Experts of a small language model.
Experts: 2 picks a token, a shared expert of 128 neurons.
Training: a variant of Adam for the experts, 415M tokens.
Below are experts of layer 5 (counted from 0) of a mixture-of-experts language model. Rows are named router (the router's row for the expert), down (a neuron's output weights, with its number) and show model dimensions 0-111. Each number is 200 + 20 x the weight over its row's rms, rounded and kept within 0 to 999.
Before each expert's rows: a language model's description of what the expert responds to. This comes from a sample of Wikipedia text that the model never trained on.

# expert 8
What it handles: Word-final name endings
router,200,212,146,203,198,195,182,211,210,130,208,254,234,225,200,208,201,195,182,251,231,213,223,203,185,218,177,208,209,169,186,202,183,178,215,191,212,222,198,160,243,193,171,196,199,175,221,196,210,168,259,213,216,218,214,189,195,208,208,206,216,211,225,191,220,172,184,194,199,194,190,200,189,185,173,183,202,196,178,201,211,191,231,190,207,227,198,217,237,204,199,171,201,213,207,204,220,213,197,171,208,167,217,190,244,209,221,202,196,204,208,195
down6,202,198,189,207,214,198,188,187,213,213,195,201,190,175,199,186,189,174,197,194,169,197,183,225,206,186,177,179,205,213,201,167,188,222,198,183,237,215,204,219,184,232,214,194,202,202,198,194,141,213,208,163,197,193,192,171,216,196,187,225,212,200,176,180,216,213,178,187,177,171,188,181,170,178,226,177,211,195,177,207,190,203,180,156,234,193,224,202,258,180,213,171,201,202,163,199,210,236,200,240,193,189,195,207,184,208,213,183,196,194,201,204
down7,202,202,173,228,180,179,174,220,189,194,179,202,233,226,193,213,197,189,230,210,186,211,186,181,181,136,202,201,219,163,162,225,192,210,196,221,223,192,187,218,196,212,187,182,192,185,176,157,182,224,195,231,214,205,190,202,185,217,228,193,189,209,192,158,192,167,206,208,198,206,230,208,221,188,214,162,200,226,177,225,229,226,160,203,204,207,179,210,215,198,167,159,224,202,204,218,193,218,206,215,177,201,214,209,148,178,166,213,212,210,197,222
down8,189,174,225,211,187,188,221,185,213,209,210,201,191,152,188,151,176,198,202,208,200,220,203,206,184,201,192,159,178,210,223,180,183,192,194,228,197,217,212,223,190,205,220,192,206,218,173,218,222,154,171,229,211,213,203,217,193,233,193,224,195,237,198,190,192,179,166,176,193,183,197,182,216,166,210,188,197,185,169,193,198,207,208,169,213,202,180,233,235,189,248,228,183,187,198,187,216,182,185,180,204,220,191,202,211,241,242,180,173,192,199,176
down9,213,212,184,189,194,184,191,190,190,183,177,219,187,191,212,230,196,207,230,161,165,252,202,244,215,199,202,215,186,227,202,206,186,202,204,213,188,188,202,203,209,187,222,226,224,174,183,202,178,209,202,192,201,228,215,206,203,189,221,206,213,202,208,194,216,238,202,214,198,198,195,210,228,204,199,201,179,203,151,241,186,199,221,249,207,193,199,218,182,222,239,201,184,195,259,195,180,203,186,216,204,234,155,215,204,160,177,196,192,215,187,196
down10,192,213,204,191,203,224,200,199,176,194,172,208,172,213,227,210,204,179,175,188,177,205,202,208,207,180,198,183,197,244,161,229,215,192,207,214,209,236,178,210,158,205,226,196,177,182,235,233,227,174,218,214,186,186,216,187,221,196,205,176,195,219,227,210,200,176,195,203,226,224,193,203,213,184,188,201,173,198,189,177,222,213,190,187,234,162,194,197,174,224,227,169,194,226,188,181,194,236,227,233,225,197,217,256,225,210,176,193,193,172,200,184
down11,194,196,192,216,179,200,192,216,189,195,223,199,218,198,189,192,219,218,242,208,242,221,194,169,205,183,249,202,192,169,203,196,215,198,183,189,185,170,149,170,222,206,200,193,204,211,180,162,194,233,226,216,190,190,177,191,176,215,194,202,225,200,227,177,205,175,170,225,206,217,193,203,226,221,211,140,212,200,194,196,219,176,223,240,225,239,214,196,225,208,210,214,263,207,218,201,179,179,184,225,170,189,204,216,218,217,201,193,153,207,157,201
down12,208,161,188,215,180,161,209,211,181,185,190,215,208,219,182,233,194,160,192,192,224,198,225,190,166,219,202,178,235,212,178,201,240,180,199,209,194,203,191,217,224,233,221,191,221,259,234,211,178,167,178,203,180,177,230,234,222,211,194,214,187,206,182,184,204,195,217,185,208,175,170,202,222,224,180,199,228,177,187,212,184,211,150,197,208,216,227,213,181,241,207,183,198,218,184,195,191,241,223,228,204,194,181,158,202,196,157,175,210,194,209,172
down13,213,171,212,216,202,206,197,215,191,203,212,223,223,193,202,196,167,212,181,177,175,169,202,211,210,177,223,198,207,224,178,215,177,191,220,173,183,226,250,232,181,165,184,176,215,180,206,216,194,169,202,208,210,234,204,155,237,206,204,191,182,209,262,209,195,195,205,195,185,202,192,188,205,190,185,196,216,203,209,181,222,181,212,203,175,207,208,192,253,175,190,218,227,176,194,200,205,215,145,176,214,210,173,171,205,224,192,213,206,235,197,187
down14,178,212,216,183,207,173,236,214,208,186,212,204,196,214,228,225,201,208,173,194,180,217,184,199,202,173,217,211,211,199,233,201,196,192,180,159,186,192,196,201,199,260,164,188,171,170,203,199,204,188,183,203,174,191,219,239,203,185,170,189,200,222,187,208,187,162,177,217,237,214,217,186,191,194,193,168,236,183,169,210,212,185,165,197,190,205,200,199,165,211,180,212,196,225,224,198,160,229,205,193,185,220,176,184,210,216,210,204,187,217,200,205
down15,198,207,168,183,188,201,205,161,190,211,181,188,163,172,207,198,203,226,187,229,211,236,191,182,186,195,191,155,164,175,201,209,218,191,184,206,187,182,234,189,186,144,215,196,198,185,194,221,192,210,206,201,221,187,228,213,183,242,192,225,179,181,186,201,188,176,218,222,186,187,183,204,198,237,192,205,136,230,202,193,180,186,244,210,171,201,203,176,155,208,213,214,168,194,199,175,211,199,163,176,214,193,181,200,211,202,238,204,182,166,202,176
down16,223,207,194,189,228,207,212,196,193,211,182,188,186,197,207,187,191,203,236,165,208,236,206,184,190,180,187,226,208,208,230,175,198,217,198,225,201,192,197,143,161,217,219,195,215,197,188,217,224,172,200,175,207,231,191,191,211,201,207,223,199,186,187,208,171,188,242,191,230,218,206,210,219,193,194,193,207,185,209,223,186,220,163,242,187,183,197,188,228,200,185,209,183,192,238,164,220,191,176,215,242,201,229,214,199,224,233,193,181,187,184,204
down17,233,216,180,193,234,203,186,207,209,220,155,219,218,192,164,219,186,192,187,203,201,198,206,210,211,196,168,181,246,207,211,218,246,240,244,212,249,175,174,197,220,148,251,211,206,196,195,185,169,195,194,171,183,195,193,224,195,184,202,173,180,225,186,193,211,214,210,217,201,188,222,196,194,218,228,176,198,214,214,202,188,218,202,212,204,235,183,215,192,223,172,224,202,217,193,222,233,154,213,209,206,197,179,210,197,218,242,195,150,206,207,183
down18,191,207,214,196,174,213,210,190,203,206,182,204,199,170,180,167,201,186,228,221,177,194,211,220,219,237,229,189,216,204,204,225,173,225,197,183,163,233,165,204,192,221,212,198,199,215,221,157,197,197,220,208,184,208,165,196,193,190,159,228,262,165,211,209,198,212,159,170,228,219,200,204,223,206,183,178,168,205,188,174,221,165,155,203,219,188,215,178,219,211,196,228,205,185,237,199,191,201,182,215,206,208,215,182,219,205,242,198,218,237,214,201
down19,212,213,238,219,202,207,208,180,208,203,171,210,156,200,180,217,196,209,220,199,140,195,218,201,215,161,216,196,184,194,201,193,238,193,212,207,169,187,186,218,209,220,192,193,203,212,160,225,199,215,163,193,195,166,230,233,167,184,180,171,197,205,177,196,232,227,189,193,178,196,216,206,217,201,188,203,198,218,208,244,196,178,209,194,189,179,206,162,195,207,198,195,230,220,218,200,161,215,186,169,186,190,188,234,205,161,187,203,187,171,207,210
down20,201,206,207,232,205,210,207,212,207,207,191,204,212,208,197,208,204,214,250,221,185,223,191,193,252,184,221,229,206,195,168,156,166,218,191,210,211,151,242,197,197,224,186,189,181,204,173,198,198,165,226,238,216,181,180,158,186,208,233,202,193,196,247,179,207,204,175,173,167,188,243,164,179,198,211,205,197,211,214,195,194,234,182,186,211,238,199,197,187,181,212,162,185,212,195,227,210,205,195,223,240,238,192,190,180,186,217,205,203,163,217,187
down21,185,188,225,198,199,205,175,171,190,205,183,182,189,184,203,225,206,193,221,181,179,178,207,222,205,189,202,194,228,194,145,214,173,210,169,211,193,221,163,204,203,180,193,207,188,188,205,185,175,192,223,232,185,180,221,174,179,206,212,187,225,218,207,220,194,240,215,207,184,195,209,177,154,212,203,184,226,183,232,179,187,217,208,191,214,218,207,214,186,200,206,175,200,216,269,191,218,198,198,226,233,185,201,202,218,213,210,202,220,219,190,231
down22,217,209,184,219,224,186,206,221,195,216,164,190,176,226,188,194,166,242,205,188,189,200,174,198,223,192,151,182,194,175,217,202,182,204,201,217,160,200,204,256,183,159,235,202,186,202,220,187,197,224,218,213,211,165,208,204,179,233,211,193,173,186,183,223,190,187,164,207,226,196,206,226,169,216,175,186,201,212,212,163,230,224,197,179,195,180,143,162,201,195,209,202,245,171,185,225,202,204,202,196,239,206,192,203,181,173,183,183,186,200,211,211
down23,206,195,167,232,190,201,199,207,171,184,202,213,232,210,222,212,205,188,179,218,178,157,207,207,237,212,197,208,227,172,194,201,214,197,176,192,205,211,182,214,205,189,204,216,207,205,192,245,200,184,167,185,220,188,211,215,184,183,185,173,209,177,195,207,198,209,169,213,201,197,215,217,211,194,176,137,177,182,207,206,212,166,205,221,191,210,178,181,185,171,211,178,214,203,232,196,207,201,150,168,222,193,220,215,201,246,233,192,199,219,226,235
down24,209,196,196,213,188,193,204,207,194,208,193,213,177,195,227,236,214,147,174,202,250,192,187,198,181,220,218,169,178,195,203,211,211,192,198,200,192,199,225,169,231,188,260,207,189,228,201,183,187,188,190,170,210,201,196,194,232,208,224,167,197,222,224,212,189,216,217,216,225,212,180,228,187,242,161,245,233,196,203,201,188,194,208,164,177,174,193,211,211,172,216,190,201,168,220,176,154,187,200,167,197,222,194,214,232,212,173,182,239,203,190,206
down25,214,187,199,179,206,218,201,191,218,216,193,196,193,182,230,196,236,202,170,158,194,216,178,182,159,192,225,218,230,214,204,182,200,209,156,231,227,183,213,164,208,205,207,206,187,160,187,180,177,181,192,202,208,236,197,231,170,189,245,229,202,230,210,181,212,200,209,211,184,215,190,200,191,242,220,189,171,209,226,181,215,198,159,194,214,200,215,210,210,198,187,188,192,221,206,196,220,229,153,211,193,209,177,192,173,179,215,214,166,190,203,206
down26,219,173,169,191,187,202,186,182,198,219,184,207,182,197,174,207,215,188,214,169,202,246,212,184,185,194,183,184,236,183,213,210,225,189,184,210,197,236,200,217,173,172,236,222,231,186,223,215,228,183,187,233,174,201,170,207,219,164,211,189,211,191,196,191,263,187,235,210,213,242,207,213,190,205,223,186,168,189,213,202,200,151,191,218,222,222,195,216,199,193,161,190,187,230,209,185,217,180,217,225,192,166,154,215,198,189,204,190,220,188,208,195
down27,193,178,180,230,179,177,189,191,208,187,221,171,224,234,181,230,180,216,209,202,187,165,212,173,195,253,184,207,214,197,201,215,176,216,166,212,198,183,201,191,192,199,163,196,209,225,194,202,192,222,206,206,214,201,201,213,196,202,255,222,239,190,207,209,199,210,204,183,191,156,180,203,205,199,185,178,226,218,184,206,187,185,196,198,196,215,183,217,162,198,203,193,244,184,202,176,196,259,191,208,197,214,204,183,219,227,205,176,239,226,211,185
down28,182,218,189,207,210,208,168,227,192,203,216,197,188,172,183,213,193,219,189,193,195,168,191,200,200,182,200,208,227,233,205,173,186,182,183,183,201,227,203,178,206,238,226,182,199,188,215,217,213,177,183,190,196,223,229,221,199,204,189,210,203,210,156,211,205,193,216,210,193,218,177,199,255,216,200,186,225,230,189,227,202,199,198,137,195,207,192,202,237,200,178,182,202,235,184,172,214,188,179,221,186,198,164,194,166,256,191,221,203,183,216,193
down29,218,171,179,175,241,218,172,205,205,196,173,191,201,186,212,196,203,211,195,184,177,182,189,225,207,195,200,211,197,221,221,194,238,222,204,205,221,171,204,200,218,194,228,213,181,173,197,185,213,191,190,198,185,174,190,168,221,173,206,204,174,190,226,175,205,205,216,182,180,193,188,193,225,180,227,246,213,225,206,250,212,169,160,216,222,206,214,211,231,204,190,201,227,219,203,175,230,212,221,216,197,218,198,215,208,166,227,211,237,230,165,161
down30,194,201,199,192,216,214,241,203,213,212,182,215,229,217,179,171,203,188,186,214,168,210,205,210,151,184,153,218,206,242,193,226,175,175,198,189,175,246,188,247,188,185,209,179,190,196,205,227,189,222,208,219,232,233,193,189,233,200,193,183,212,215,195,245,197,245,184,216,215,196,213,201,228,186,191,203,197,190,188,217,218,202,193,202,250,183,171,213,208,204,212,176,180,202,229,192,208,206,219,183,205,200,204,175,198,173,178,193,193,185,227,223
down31,199,192,202,212,159,209,201,232,224,213,221,196,194,182,155,213,219,219,254,214,166,183,207,174,193,180,157,206,169,204,196,200,252,206,202,202,164,169,215,178,224,194,194,214,192,201,160,188,195,194,197,205,199,211,193,205,205,224,224,211,203,219,178,193,209,245,198,182,215,208,209,188,206,213,209,213,206,181,220,189,223,205,228,211,183,198,200,210,199,208,204,201,209,214,196,188,199,219,196,174,193,186,177,212,210,181,188,173,184,213,171,212
down32,194,214,208,186,217,215,202,205,191,202,205,205,235,193,226,236,206,186,202,162,231,207,211,228,216,207,186,173,198,213,244,155,217,168,185,211,210,231,183,202,226,174,180,201,174,166,191,205,201,196,232,183,208,210,171,216,186,200,198,211,213,187,199,169,190,208,230,194,230,168,222,222,229,231,164,208,219,181,218,167,207,201,199,181,189,185,179,266,224,200,200,210,201,201,209,251,197,207,219,234,204,142,210,185,203,190,173,203,209,213,181,207
down33,210,208,164,206,202,223,203,222,188,221,166,203,189,229,194,217,184,191,179,181,241,176,200,188,242,202,218,189,197,235,219,219,199,226,188,182,200,204,164,207,179,200,233,209,193,219,227,197,181,188,225,201,193,239,176,199,225,187,166,225,195,199,188,192,226,174,215,220,226,163,237,199,216,192,178,227,199,184,201,206,228,195,233,194,182,194,221,186,200,157,210,199,184,177,207,223,195,189,220,212,213,220,195,202,225,182,234,193,232,192,206,228
down34,198,211,214,227,241,212,206,216,181,192,206,179,144,172,227,234,172,201,188,174,218,200,228,182,195,193,156,188,202,179,219,216,194,155,176,198,187,217,218,190,213,154,180,206,180,172,171,195,162,176,155,216,172,206,207,204,188,183,213,202,214,207,193,221,186,221,231,206,246,200,210,205,193,200,187,203,188,194,211,195,192,179,222,208,224,199,194,171,178,219,192,181,189,188,239,216,202,208,188,241,227,221,179,189,198,188,183,212,205,209,199,186
down35,194,219,190,224,189,203,227,205,209,183,204,213,238,207,224,207,194,219,201,249,185,182,182,198,150,199,176,216,213,182,233,223,206,240,188,195,199,162,157,216,207,200,222,175,238,230,178,178,194,203,186,228,202,214,186,197,174,225,207,162,235,174,219,231,192,224,198,203,190,175,225,219,171,175,247,168,197,196,198,224,189,244,168,221,202,234,182,207,204,198,196,235,201,198,180,227,172,218,185,210,195,170,223,179,212,219,180,174,214,221,225,174